From a checkpoint of a small mixture-of-experts model trained on Wikipedia: 1 pick a token, a variant of Adam for the experts.
Below are experts of layer 4 (counted from 0) of a mixture-of-experts language model. Rows are named router (the router's row for the expert), up (a neuron's input weights, with its number) and show model dimensions 0-47. Each number is 128 + 24 x the weight over its row's rms, rounded and kept within 0 to 255.
After each expert's rows: "mostly gets" lists some tokens that are sent to it at least half of the time. This comes from a sample of Wikipedia text that the model never trained on.

# expert 4
router [145 151  92 120 174 136 128 143 117  98 104 104 108 145 167  96 151 131  57 145 140 125  92 170 128 116 118 143 147  69 144 160 132 135 157 107 133 110 156  81 124 137 141 112 133 142 146 107]
up0 [151 134 145 140 146 127 112 161 169 113 132 124 136 117 160  79  81 122 101 153 131 153 105 111 116 122 105 160 147 129 102 107 102 147 101 127  95 102 182 135  99  77 118 116  62 169 133 108]
up1 [144 139 113 104 118 132 154 117 154 123 117 122 134 106 138 129 107 115 148 151 112 113 105  93 143  86 127 124 103 113 124 140 108 114 103 104  89 105 150  94 153 138  69 136  70 124 148  94]
up2 [136  91 157 106 115 153 113  94  86 137 140  92 117 169 128 131 122 162 130 111  90 124 119 109 144 122 128 138 110 175 117 129  99 138 115 136  80 124 120 104 129 123 135 145 131 148 117  85]
up3 [158 126 121 122 113 148 101 159 126  92 154  92 110 155 116 112 136 118 133 118 136  92 108 115 160 115 145 153 130  90 110 166 122 132 109 176 111 131 166 128 149 121 126 163 120 151 156  95]
up4 [ 80 133 108 141 133 112 124 125 103 109 112 127 179 108 127 130 137  97 125 108 124 127 133 128 128 148 116 134 148 124  57 116 152 110 117 140  98 128 121 128 118 167 144 158 139 141 155 136]
mostly gets: ".", " Puerto", ".,", ".)", ".:", " Jefferson"

# expert 18
router [140 157  97 129 102 125 133 118 171 135 146 156 161 147 102 151 124 104 114 137 136 151  90 123 154 117 131 124 154 169 111 178 117  83 145  85 141  70  99 161 153 100 136 103 102 114 127 104]
up0 [121 132 144 108 149  94 125 136 116 126 139 120 126 154  93 137  95 132 105  99  94 130 162  96 109 132 124 130  80 124 140  91 181  91  97 114 134 150 147 132 114 123 122 110 121 147 161 163]
up1 [145 136 120 120 137 153 144 160 109 136 166 174 146 121 157 131 159 106 107 121 151  93 157 115 143 142 142 129 143 103 116 151 170 119 135 155 134 120 169 162  99 153 137  96 110 110 144 144]
up2 [143 131 136 137 102 134 124 118 133 149 150 117  80 140 122 133 119 145 139 177 124 129 124 107 147 149 111 174 147 117 150 108 110 108 123 151 114  93  98  89  74 109 150 137 102 114 116  99]
up3 [131 116 151 104  94 133 136 162 114 132  85 119 154  55 113  95 130 100 119 123  91 147 137 102 108  93 149 118 137 120 149 138 136 117 115  92 129 164 134 152 148 127 138 128 115 151 123 133]
up4 [112 138  95  96 111 142 158 155 136 138  92 167 148 135 109 155  87 138  97  86 145 147 139 109 126 107 122 124 149 102 116 141 172 151 110 135 140 133 128 117 159 172 128 148 125 156 134 175]
mostly gets: " ±%", " arms", " Sheet", "disambiguation", " List", " Episode"

# expert 15
router [123 158 138 124 151 139 129 151 145 118  94 143 120 120 121 103 154 131 144 135 150 137  87 139 112  76 119  91 123 112  79 132 126 145 103 131 106 144 159 109 118 164 136 136  95 125 140 110]
up0 [169 143 132 126 146 164  85 160 114  98 139 148 131 105 149 103 117  93 166  85 158  87 106 124 101 130 138 203 119  88 122 188 114 135 104 145 107 113 134 132 138 146 138 101 130 168 147 141]
up1 [115 107 141 137 113 136 126  70 140 131 147  80 132 161 144  92  74 127  86 168 145 139 147  97 105 110 117 147 136 123 123 140 129  64  93  97 138 137 167  90 199 110 134 148 155  99 159 140]
up2 [146  95 107 125  77 167 140  90 139 146 148 138 104 124 130  98 121  99  98 117 141 130 156 101 114 100 144 153  85 163 116  91 128 117 122 131 162  81 117 142 123  96 143 158 142 112  98  72]
up3 [143 168  83 120 135 130  97 148 135  82 127 121 150 150 164 152 105 120 147 111 162 104 108 140 137 144 103 162 112 121 122 150 153 131 105 109 135 152 150 108 133 145 121  97  75 165 135 121]
up4 [120 168 142 124 170 139 127 138  96 144 116 142 142  98 158 164 168 121 146 119 118  64 139 140 140 133 113 117  90  99  91 158 195 140 145 141 169 124  78 124 133  89 112 115 145 164 143 135]
mostly gets: " and", " or", " but", " &", " became", " while"

# expert 13
router [120 127 134 103 108 133 127 141 110 118 158  99 132 154 111 133 172 127 116 117 115 133 130 150 124 153 140 159 114 106 139 130 123 187 123 129 123 157 170 122 103 161 150 161 139  97 138 155]
up0 [127 103 120 125 127 124 113 163  98 152 107 133 132  68 151  90 111 126 153 132 123  78 167 119  78 118 166  73 141 127 144 126 130 117 124 133 146 148 120 160 161 121 111 125 133 122 154 107]
up1 [ 78 101  94 134 109 106 149 177  79 153 146 116 100 149 166  86 120 125 124 142 117 176 170  96 107 135 166 129 151 134 108 117 130 137 111 164  80 114 159 141 163 143 114 114 177 126 162 143]
up2 [112 106 187 141 147 116 168 104 172 142 149 116 148 138  96 116  88 132 115 141 181 174 115 117 123 108 105 172 128 112 106 118 108 138 137 179 118 135 162 122 123 175 103 179 106 134 158 116]
up3 [131 107 128 152 145  89 180 140 159 160  82 149 121 134 112 102  98  86  87 145 172 163 113  82 177  59 129 103 146 129 104  75 136 125 147 143 106 122 134 114 124 118 127 134 137 118 158 127]
up4 [121 128 140 109 141 167 125 156  72 122 122 149 134  92 130  87 143 124 138 118 110 127 162 108 130 124 128 154 116 136 134 135 125 121 121 158 103 124 126 134 116 148 134 101 140  91 100  91]
mostly gets: "–", "-,", "/", "_", "−", "+,"

# expert 20
router [136 127 134 140  95 111 145 129 129 130  90 114 119 128 131  98 115 140 114 120 137 115 120 107 148 119 111 158 154  94 103  98  93 130  95 177 117 169 118  89 118 180 116 150 153 172 148 123]
up0 [118 151 137 131 152 143 128 143 131  85  88  87 113 139 118 109 160 123 136 127 135 157 106 118 111 145 120 119 110 134 152 123  86 159 125 126 116 159 153 120 116 110 148 141 113 139 151 103]
up1 [112 175  90 129 159 150 127 122 128 124 165 120 153 153  97 164 133  97 149 117 107 138  94 176 120 152  78 148 154 114 125 163 150 129 126  88 164 109 142 135  94 119 114  99 139 124 104 133]
up2 [118 102 112 101 106 107 165  77  94 122 110 138 126 144  91 157 123 137 109 137 108 144 138 109 142 133 124 135 110 131 114  91 151 113  98 113 131 119  77 123 125 100 164 164 111  91 149  99]
up3 [128 135 135 101 104 121 135 140  87 169 135 159 138 101 171  85 101 151 111 112 131 174 103 137 166 125 113 124  84  79 147 120 120 171 153 135 128 109 113 108 104 118 122 144  99  94 132 124]
up4 [139 125 120 126 122 105 122 133 135 141  97 138 149 150 131 150  95 121 141  38 120 169 138  88  95 177 120 127 144 112 102 146 162 128 153 130 136 149 103 139 121 137 104 100 107 147 141 124]
mostly gets: "inia", " Rangers", "ček", " Islands", "ów", " Motorsports"

# expert 10
router [130 100 103 174 116 121 115 104 160 147 110 145 170 143  77 165 134 103 188 149 140 133 139 117 137 121 182 131 157 114 147  86 141 134 130 118 100 124  85 190 149 143 128 112 112 102  84 136]
up0 [167  80 164 105 140 117 158 141 132 143 119 117 119 100  90 161 109 113 101 183 117 132 138  92 172 106 130 131 140 128 130 130 128  97 115 116 106 131 143 115 132 124 140 113 126 119 146 135]
up1 [133 127 131 158 100 169 158 129  98 102 140 150  79 133 144  87 126 155 127 116 157 128 156 171  88 131 118 124  92 144 106 145 117 151  85 137 116 136 112 103 101  85 127 196 167 125 115 111]
up2 [179 119 132 127 113 132  96 125 160 162 134 129 115 143 108 106 133 106  87  80  98 122 153  82 131 116 138 166 115 132 164 136 111 118 130 136 198 125 119 135 136 159 143 149 144 104  91 130]
up3 [158 127 115 125 148  74 155 134 135  57  91 117  89 118 141 114 134 108 139 188 122  57 130 189  81 144 136 128 117 167 143 151 118 135 112 159 150 121 132 123 132 144 130 108 108 133 137 145]
up4 [118 140 123 162 159 138 122 126 131 202 154 136 107 136  98 148 145 163 118 156  93 112 119 172 132 144 145 141 162 132 115 138 155 110 106 111 129 162 141 109  91 133 105 129 112 123 138  93]
mostly gets: "Gls", "Species", " Species", " Pld", " sq", " They"

# expert 28
router [115 139 143 112  89 168 126 137 138 108 171  82 190 156 149 110 115  87 126 122 138 109  93 129 128 132 121 127 125 109 157 121 103 124 110 134 113 174  92 130 151 154 119 136 154 126 134 127]
up0 [110 146 125 165 120 122 132 106 100 139 151 118 145 114 137 121 166 125 113  89 114 105 134 120 105 150 114 108 128 133 144 176 163 140 109  96 138 115 150 123 159 142  90 111 133 119 165 120]
up1 [100 106 146 141 109 169 147 135 103 111  98 120 114 151 133 101 105 111 178 110 112 113 112 128 130 126 147 129 113 118 100 129 134 141 125 169 154 143 103 142 117  84 141 195 106 106 111  89]
up2 [109 101 115 168 100 129 142 172 103  57 142 165 109 147 136 137 132  66 141  97 106 104 150 111 157 122 152 115 145 124 131 110 151 176 113 118  90 106 128 121 133  92 135 110 151 101 142 124]
up3 [162 112 125  98 114 115 158 172 112 153 111  94 130 112 126 134 175 146 122 130 137 139 128 123 137 143  92 175 135 133  92 146 132 110 121 126 122 118 129 111 171 175 103 131 104 125 154  93]
up4 [145 155 116 137 139 137 153  99 131 133 166 135 143 118 126 119 162 135 114 122 109 126 148 187 138 175 101 145 154 154 116 154 109 107 122 126 127  95 132 123  52 123  88 169 135 142 168 127]
mostly gets: " located", " born", " based", " working", " playing", " killed"

# expert 25
router [116 186 156 126 163 135 102 107 144 163 141  88 146 132 141 168 113 115 146 142 122 153 147 124 154 136 125 125 110 153 110  84 170 112 112 116 128 105 149 117 164 120 129 176 105  91 100 129]
up0 [143 120 124 153 137 109 103 149 123 138 127 115 148 105 118 114  98 148 135 179 135 146  67 136 147 134 144 116 170 133  82 172  83 199  95 172  69 108 131 101  86 131 105 121 127 135 166 123]
up1 [ 90 132 131 123 125 144 103 113 114 124 111 148 143 170 109 136 146 126 111  77 116 128 121 129 109 132  87 110 135 123 127 146 152 108 174 113 131 159 149 136 154 144 133 121 163 161 110  92]
up2 [126 140 139 149 114 141  81 106  97 113 116 152 165 130 118 137  75  58 125  59 100 112 124 142 128 118 141 149 143 115 112 140 115  79 145 149 128 139 158 149  94 124 140  83 144 127 134 131]
up3 [149 162 103 177 153 132 113 136 123 109 159  98 123 137 124 142 127 157 114 171 120 124  69 130 163 146 101 131 178 140 129 124 108 164 122 152 130 126 138  91 109 142 111  84 120 121 135 150]
up4 [103 125 131 116 174 155 113 147 126 138 145 145 104 151  95 130 108 145 131 132 104 114 142 140 133 165 166  75 112 100 121 125 164 121 164  87 157 155 154 118 146 116 124 136 147 128 149  90]
mostly gets: " politician", " artist", " writer", " actor", " footballer", " singer"

# expert 14
router [ 83 121 148 151 134 102 104  97 153 129 136 106 148 119 110 139 144 153 121 104 121 138 139 122  91 152 152 122 134 102 119 154 152 139  97 100 155 111 155 177 109 128 114 144 167 129 101  94]
up0 [110 142 122 138 113 147 115 118 108  95 121 111 119 107 101 106 132 126 153 141 152 119 139 125 133 118 133  93 111 142 128 115 106 125 143 138 125 121  90 144  92  63 142 143 135 120 105 131]
up1 [126 139 105 138 107 112 101 147 140 121 112 139 115 120 104 123 191 114 109  82 137 144 146 135 109 140 167 127 119 103 119 139  96 143 140 134 107 126 162 156 117 132  86 147 119 119 110 160]
up2 [117 148 130 135 118 127 175 166 131 129 140 166 129 129  99 107 116 134 167 103 105 134 134 135 163  90 135 124 128 169 176 101 128  79 112 109  92 138 156 114 146 116  49 157 116 130 122 141]
up3 [114 178 128 124 112 146 120 109 151 136 118 110 107 185 128 127 119 131 114 129 104 127 132  89 136 123  89 147 106 165 147  99 142  96 107  89 115 103 152 169 142 104 106 128 164 161 104 111]
up4 [114 157 108 129  81 163 119 166 154 115 132 119 152 130 102 111 165 123 172 123 141 121 144 130 176 107 136 151 132  97 133 185  97 138 171 130 113 160 132 132 145 132  97 135 150 108 136 139]
mostly gets: " however", " able", " Candidate", "the", " whether", " though"

# expert 17
router [151  95 128 139 116 128 113 152 139 132 164 137 154 158 101 128 117  78 134 132 150 126 105 146 120 112 139 166 126 129 138 162 112 136 126  92 138 102 131 160 118 103 130 140  99 114 106 136]
up0 [136 140 104 110 124 169 161  95  91 132 123 110  52 165 106 153 117 128  95 146 150 151 138 123 151  95 105 135 141 140 117 131 154 136 139  99 101  99 107 109 130 165 176 144 109 149 110  91]
up1 [108 138 104 152 181 119  99 129 131 140 135 113 121 128 147 106 145 161 133 111 133 156 122 143 142 118 124 141 187 151 124 131 134 124 114 124  96 151 153 142 108 124  89 115 121 143 130 117]
up2 [123 119  89 103 142 165 147  61 104 153 184 123 143 124 108 111 130 126 102 154 132 114 115 100 155 133 126 167 153 141  92 122 147 104 120  93 104 114 173 153 139 175 124 108 127 149 154 122]
up3 [105 128 163 142 143 119 161 150 168 111  81 128 111 116 133  91 115 165 118 139 139 118 127  54  88 144 122 123 131 155 160 128 143 138 128 158 111 122 143 109 153 111 129 149 138 118 102 106]
up4 [ 96 150 132 146 118 121 113 139 148 162  90 168  72 117 101 159 139 107 143 135 127 138  87 160 157 133 147 144 134 147  97 174 119  98 115 147  71 159 118 130 133 140 113 110 122 119 113 141]
mostly gets: " including", " like", "including", " \"", " POL", " “"

# expert 22
router [119 116 147 109 101 144 138  97 145 170 162 113 158 166 119 151 137 132  92 161 135 134  71 155 116 102 136 108 146 125 148 110 155 142 173 130 117 147 109 146 152 122 175 168 135  91 109 129]
up0 [145 148 133  94 110 141  75 133 110 127 125 137 118 136 124 125  89  84 117 110 163 104 132 129 138 117 126 138 112  68 151 154 114 121 143  97 132  87 125 153 123 134 132 160 106 119 162 119]
up1 [126  96 134  84 123 107  34 162 174 115 123 103 125 118 155  91 118 145 139  90 100 140 130 115 142 103 129 142 125 113 120 114 156 160  89 124 109  96 163 149 107 145 132 130 127 107 152 105]
up2 [135 171  94 111 160 147 141 150 137 112 128 150 144 131 105 140 138 115 113 158 121 123 147 116 137 141 149 128 159 108 110 101 119 150 111 121 101 142 153 109 121 163 138  98 100 139 109 129]
up3 [ 94 170 129 136 110 133 153 135 111 109 152 129 122 131 124 125 147  99 188  88 137  90 107 126 176 160 101 161  95 142 127 105 120 164 138 115 115 131 148  99 119 117  97 168 127 103 131 126]
up4 [148 123 147  91 104 103 180 160  98 130  95 160 159 120 159 128 111 111 128  89 115 124 149 116 168 146 100 122 116 103 160 135 135 104 131 146 120 126  89 120 135 145 109 149 118 144 185 167]
mostly gets: "',", "\":", "%.", " patients", " Indiana", " students"

# expert 8
router [ 86 130 144 112 113 106 137 162 106 131 148 103 175 142 127  92 145 127 149 165  84 147 117 120 114 144  85 135 156 155 109 115 121 148 101 187 138 158 162 105 170 155 146 134 171 122 163 112]
up0 [119 151 101 144 112 102 111 191 132  95 130 147 176 137 159  85 136 104 119 151 164 122 126  96 132  46  93 111 143 145 114 157 120  91 137 135 151  97 154 172  59 164 129 109 123 129 109 120]
up1 [135 134 119 108 144 117 142 129 124  79 188  88 139 155 134 136 160 138  93 155 117 112 123 126 130 114 112 146 134 124 111 116 125 110  88 100 119 125 154 115 116 167 114 139 139 161 161  73]
up2 [112 102 130 144 147 128 121 211 122 129 123 132 100 127 167  68 145 154 172 100 108 118 111 110 130 130 130 124 163  90 123 132 122 172  98 127 131 134 101 115 157 120  74 165 121 122 102 149]
up3 [139 156 124 139 173 119 111 120 129 152 119 178 119 123 149 158 119 111 164  94 145  98 162 150 119 120 142 137 123  90 147 148 133 154 145  70 131 106  95 158 143 111 126 116  93 123  79 111]
up4 [107 127 150 112 128 159 125 118 147 100 127 148 155 132 105 134  97 132 125 123  93 144 137 124 108  79  93  96 142 159 155 106 168  71 165 107 118 122 147 114 147 136 153 126 185  96 133  87]
mostly gets: " ==", " ===", " ====", " billion", ")===", " million"

# expert 2
router [ 87 136 114 125 172 117  96 144 121 142 139 147 127 127 148 143 158  90 154 144 113 143  97 157 179 135 149 124 126 119 133 110 134 113 152 121 106 144 102 123  87 118 133 166 120  86 123 124]
up0 [135 110 111 158 111 110 119 122 125 150 185 112 135 141  83 154 155 132 172 143 102 100 148 107 131 153 147 150  85 117 179 102 109 146 132 148 107 161 111  92 124 123  80 132 107 171 114 107]
up1 [137 125 160 110 119 128 112 130 156 166  98 116  87 106 115 145 139  97  84 131 127  84 119 136 143 146 131 118 152 104 138 138 105 128 112 104 153 137 117  91 132 108 164 111 104 115 118  79]
up2 [131 200 116 111 108 114 109  77 125 134 108 124 110 120 127 132 114 129 127 153 131 111 118 134 110 126 111 156 140 155 127 163 156 128 112 141 148 135  85 103 149 159 117 112 117 129 137 106]
up3 [143 134 166 108 123 112 142 126 111 133  89 122 151 117 144 140 150 125 126 168 121 137 147 120 137 127  61 128 151 156 140 104 162 129 123 167 154 124 108  81 102 136 138 122 172  97 100 108]
up4 [133 140 131 133 113 107 144 118 122 140 173  90 127 143  82 126 128 153 129 123  97 102 138 116 106 121 115 140 136 121 149 154 108 149 122 115 144 147 177 148 141 165 124 147 122 130  87 160]
mostly gets: " by", " with", " from", " against", " through", " between"

# expert 29
router [ 95 124 123 105 170 116 141 137  95 130 151 115 113 130 130 112 135  97 129  99 170 110 154 126 105 166 106  88 133 163 138 114 121  82 128 122 160 121 183 109 211 138 138 139 146 139 158 127]
up0 [139 114 128 120 126 101 149 117 107 138 135 149  41 150 134 129 148 145 131 143 120 128 100 140  94 136 110 135  99 116 152 105 118 146  82 108 107 134 125 106 115 161 112 138 120 100 146 141]
up1 [128 134  96 119 125  85 134 133 177 123 122 130 156 120  97 127 119 118 168 136 134 173 136 110 149 148 145 121 105 132 128 105  91 114 167 128  94 176 159 132 139 112  87 101  86 131  79 114]
up2 [ 96 144 105 107 130 114  98 119 186 199 102 139  77 131  92  96 134 122 148 136 140 162 103 115 163 122 127 130 159 143 126 125  85 139 119 117 117 105 127 126 145 152 164  79 161 130 101 144]
up3 [134 160 109 118 149  95 116 131 124 140  86 130 122 106 153 117 109 108 180 131 130  94 117 147 145 125 123 119 173 172 148 210  91 119 109 124 122 169  97 163 129 147  95 133  95 157 142  72]
up4 [131 111 176 164 118  83  95 114 119  96 141 135  92 102 102 120 132 116 107 101 126 139 103  81 101 168 120 121 121 156 131 133  93 132 131 127 157 159  84 106 134 123  87 110 101 108 153 100]
mostly gets: " in", "In", " throughout", " within", " during", "|---|---|---|---|---|---|---|---"

# expert 3
router [142 151 131 136 131 112 101 108 195 113 158 133 127 113 118 178 165 154 166 132 156 148 114 120 110 170  84 109 158 136 195 143 155 145 162 142 164  92 109 132 159 128 136 108 111 147 103 135]
up0 [151  83 104 122 139 121 124 130 100 149 129  87  66  64 112 112 120 153 112 144 154 114 153 121 109 152 122 138 119 129 164 135  74 134 108  89 120 127 116 143 177 123 159 118 106 134 150 102]
up1 [111  74 141  81 146 111 190 131  85 128 127  96 111 107 122 113 141 135 152 143 125 146 146 123 144 138 175 122  76  99 138 127 141 117 163 132 101 113 142 109 146  99 118 134 123 132 157 126]
up2 [117 157 122 125 151 135 105 133 106 164 144  82 138  89 144  94 103 162 142 130 136 126 165 124 147 124 134 119 101 130 145 138 108 127 146 141 123  96 122 139 152 115  86 127 147  88 132 132]
up3 [ 98  89 184 163 153 140 147 149  90 113 134 169 128 129 103  88 141 120 129 136 109 131 122  97 162 105 126 154 141 126  99  86 106 165  88 126 117 154 119 115 116 144 139 154 138 101  83 150]
up4 [ 96 122  92 108 179 132 174 125  97 157 163  68 103 122  84 137 169 140 114 112 119 114 131 145 170 139 102 124 153 146 150 189 127 119 168 128 134 145 130  87 122 120 131 101  81 131 109 139]
mostly gets: " Marc", "|---|---|---|---", " Anton", " how", " why", " Dav"

# expert 11
router [175 173  73 105 146 124 135 140 110 154 100 132 168 119 128 150 108 116 145  96  90 122 125 133 145 131 142 142 180 155  84 129 120 105 157  91 136 117 107 177  96 131 120 103  94 125 137 146]
up0 [107 148 146 162 120 124  97  97 164 163 145 153 103 149 140  93 131 179 128 119 127 112 115 122 155 159 134  88 124 161 125 122 119 165  89 118 132 149 106  94  99  77 126 145 141 146 132  95]
up1 [127 146 145 191 104 153  99 172 148 145 118 135 115 142 109 137 149 131 129 127 106 112 113 103 102 116 107 134 134 139 180  93 139 139  84 139 130 144  67 116 132 109 129 150 140 173 136 101]
up2 [148 117 154 133 149 159 131 163 139  95 161 123 104 149 128  85 128 148 105 148 164 177  85 130 122 115 110 146 113  86 132 126 114 150 108 137 123  94 144 139 142 136 145 114 163 143 164 135]
up3 [134 152 128 103 143 160 194 133  98 123 110 111 109  83 162 140 118 129 171 104 166 140 131 110 117 128 144 155 139 139 148 107 122  96 114 115 127 124 137 137  57 136 144 104 120 160 126 112]
up4 [118 156 115 147 138 100 129 141 132 110 130 132 120 182 151 155 109 112 109 122 106 126 101 109 148 135  98 102 136 133 161 131 129 101 141 155 119 108 107 120 146 141 156 158 142 215 122 121]
mostly gets: " Siege", " General", " Battle", "General", " Atlas", " Holy"

# expert 16
router [120  91 121 137 134 141 144  91 110 125 137 101 119 158 121 141 154 133  71 148  87 171 155 114 112 141 118 136 147 102 125  93 148 109 132 158 108 138 175 124  88 167 154 146 159 115 130 156]
up0 [104 137 147 126 103 170 131 161 127 113 127 166  92 143 139 127 131 147 106 138  78 119  83 101 152 115 159 125 137 129 176 135 131 159 124 119  72 160 132 154 121  98  73 108 109 108 123 140]
up1 [149 147 123 104 109 163  93 112 119 161 135 100 121 103 153  70  98  96 155 124 117 133 118 142 115 158 156 170 136 142 102 156  94  88 139 123  91 119 165  68 120 143  84 130 166 117 163  73]
up2 [121 129 163  97 119 128 130 117 154 163 183  73 158  92 144  96 127 146 139 128 140  97 119 135 170 146 121 162 146 111 141  99  78 122 152 144  87  94 131 112 140 146 117 135 131 125 195  92]
up3 [141 162 128 157 114  88 110  84 137 174 110 101 198 137 135 119  93 111 133 137 133 107 123 152 119 158 109 151 105 169  84  91 118 136 152 136 185 117 151 125 105 107  88 134 124 126 128 133]
up4 [125 116 133 105 122 173 146 140 176  85 151 146 157 139 189 110 151 107 128 191 110 111 127 120 123 123 117 133 133 167 173 146 138 102 164 145 136 119 192 146 150 114  86 147 104 118 141 110]
mostly gets: "ensis", " Jr", "ști", " Animalia", " Miami", " SPD"

# expert 27
router [121 114 104  67 150 151 160 134 165 169 123  98 114  90 139 188 166 162 107 145 171 152 112  93 132 107 129 146  86 122 160 165 141 131 134 119 145 139 174 140 137 104 146  93  94 156 137  77]
up0 [132 152  96 133 145 140 130 111 129  71 153  93 118 121 116 142 145 122 128 134 110 153 151 117 139 163  97 164 106  71 121 101 109 104 124 155 136 104  97 129  98 148 153 126 140 145 143 172]
up1 [146 107 166 124 119 144 160 109 140 119  94 164 141 192 124 126  72  94 122 111 145 136  91 120 137 125  99 145 118 164 106 143 121 117 114 131 139 127 147  95 127 136  88 135 113  99 112  92]
up2 [113 133  99 165 142 164 114 137 118  94 103  69 113 113 140 133 111 105  93 128 130 150 152 172 134  93 112 158 155 114 121  65 118  87 153 151 164 179 134 151 114 105 109 117 120 132 123 112]
up3 [132 145 124 129 106  96 171 115 140 145 126 136 172 132 122 120 101 108 107 148 120 150 115 160 111 106 129 162 160 161 150 157 115  89  96 150 115  64 128 176 130 134 132  97 124 122 113 132]
up4 [135 135  98 155 138 116 147 104 124  93 167  58 117 107 165 143 108 116  73 136 141 133 107 172 116 111  41 110 143 122 123 129 118 117 114 156 160 100 157  92 136  98 180 111 134 123 143 161]
mostly gets: ");", "W", "\";", " Website", " Binomial", "Area"

# expert 21
router [ 93 122 104 151 112 147 167 116 115 123 158 103 150 158  91 130 129 150  99 130 109 182 117 133 150  99 110 122 145 165 116  71 120  85 143 142 133 159 123 118 140 123 113 141 173 110 144 128]
up0 [110 101 119 144 151 188 144 158 158 124 137 162 137 127 147 140 141 110 132  87 173 134 126 143 158 132 140 158 141 147 122  90 159 155 134 126 135 130 110 142 169 119 131 119 153 102 121 116]
up1 [140 129 125 139 125 135 127 153 139 151 146 139  97 145 154 105 135 101 156 100 147 124 125  93 101 137 129 127 136 125 134 100 103 133 164 141 132 132  95 139 141 136 100 107 132 101 115 109]
up2 [100 132 162 137 144 144 114 131 148 143 133 126 122 152 138 175 153 148 143 116 139 145 146 173  84 155 100 109 167 161 167 109  97 107 156 145 133 150 107 126 163 120 149 172 177 147  96 106]
up3 [113 185 109 104 159 143 117 129 121 122 124 149 147  94 131 102  96 146 158 101 116 125 111 197 128 174 142 131 155 119  97 105 126 146 128 105 120 163 119 129 118 131 117 103 115 158 131 145]
up4 [158 113 134 158 127 164 160 106 139 138 122 150  95 162 128 100 151 114 115 160 131 124 115  81  70 125 142 101 131 181 171 132 157 108 138 126 114 139 110 162 127 129 120  89 117 115 147 176]
mostly gets: " Championships", " feature", " medalist", " forms", " drama", " medal"

# expert 1
router [133 129 153 124 116 124 102 121 152 123 131  90 134 141 157  98 117 120 107 134 168 151 100  87  93 125  99 160 135 167 129 176 120 106  89 139 138  71 148 134 104 112 118 128  97 137 133  98]
up0 [150 128 148 146 162  99 151 134 144 127 167 135  91 145 108 118 142 169 115  89 102 148 127 114 124 139  82 118 135 176 177  97 104 116 108 142 117 123  97 108 129 150  93 148 140 113 163 142]
up1 [132 146 102 112 109  84 103 141 177 142 164 126 116 146 133  88 103 118 129 110 132 136 146 158 141 143 167 140 115 131 126 137 143 133  99 161 135 140 151 154 123 123  87 139 144 130 182 132]
up2 [149 116 146 127 101 120 132 174 125 125 115 140 131 148 151 116 107 178 108 164 132 133 124 104 132 142 113 132 128 136 129 127  91 117  98 157 113  93 177 166 133 123 145  82 129 113 129 102]
up3 [109 159 152 141 135 131 192 107 118 135 150 121 155 136  78 141 149 125 140 104 122 134 131 147 143 120 111 129 137 133 118 149 145  97 149 134  93  98 110 138 146 121  76 114 139 142 168 114]
up4 [151 125  76 102 110 141 103 130 100 114 107 166 133  95 168 185 142 104  90 136 140 112 125 172 140  93 120 111 125  91 116 107  94 149 103  97 108  94 136 203 129 139 138  80  81 128 137 128]
mostly gets: "DST", " mid", "½", " late", "NH", "ア"

# expert 7
router [105 138 117 143  92 137 112 115 117 131 169 100 150 118 139 127 143 112 107 143 160 124  84 164 138 147 140 146 100  62 102 125 107 135 103 161 107 153 159  76 135 163 135 127 150 135 155 148]
up0 [130  91 129 122 102 128 102 161 122  87 204  88  87 104 127  94 132 108 156 148 152 111 127 127 143 157 141 132 161 122 162 124 111 140 136 130  99 142 181 116 156  80 137 179 180  98 135 130]
up1 [ 87 150 147 130 138 130 139 155 116 134 101 169 136 117  85 130 113 113 168 127 140 104 111 134 146 140 143 142 100  98 115 153 102  99 105 110 153 109 129 152 149 156  56  81 126 136 114 102]
up2 [111 118 157 127 155 124  95 112 110 135 112 170 104 104 113 143  74 110 116 110 105 113 177 112 141 129 130 111 104 175  85 150 153 132  84  95 123 115  77 133 111 118 104 102 123  92  79 154]
up3 [114 120 129 123 154 127 163 120 112 156 137 138 133 155 108 103 126 121 129 109 139 145 117 142 131 101 178 113 113 117 114 162 155 104 110 108 129 109 152 120 139 137 113 131 134  96 130 141]
up4 [ 90 155  89 171 151 120 100  83 113 149  94  99 124 116 117 162 106 125 119 131 172 133 122 110 110 120  97 136 136  75 112  79 127 124 155 122 109 102 106 153 152 161  93 105 123 165 132  99]
mostly gets: " Bro", " ng", " Can", " Are", " Fa", " McG"

# expert 0
router [154  98 115 121 146 113 149 178 119 125  95 168 112  96 167 116  88 150 124 111  99 122 158 156 106  90 154 106 116 139 116 169  92 112 121 114  77 133 119 149 126  59  91  96 132 122 146 137]
up0 [128 106 170 167 125 143 143 115 159  96 125 150 116 101 124 137 112 136 147 165 106 136 105 135 133 121 137 104 185 121 132 128 138 115 134 135 122 136 145 124 117  96  92 108  85 157 116 121]
up1 [101 142 110 162 148 144 117 129 124  92 122 134 121 146  95 125 180 126 136 155 116 115 116 143 146 119 109 122 154 141 138 125 113 137 139 104 121 138 121 116 156 107  80 143 143 134  99 120]
up2 [129 149 105 133 171 112 122 114 136 105 121 122 146 146  96 153 152 174 174 139 124 115  98 135 119 177  91 136 169 172  91 147  61  80 157 133 167 126 129 123 138 115 110  97 146 135 136 171]
up3 [144 140 116 159 105 120 103  98 106 100 150 119 167 137 106 145 124  99 149 110 138 104 112 124 137 133 129 145 123 123 151 138 108 119 110 107 122 129 132 160 101 117 124 146 102 102  97 114]
up4 [128 127 134 133 154 116 143 146 122  83 114 143 141 132 104 159 113 133 142 159 125 134 106 130 125 118 124 127 144 116  96 105 133  87 104 159  77 161 103 105 103 113 130 132 143 129 166 134]
mostly gets: "|---|---|", "sq", "comp", " Elevation", "ʃ", "uning"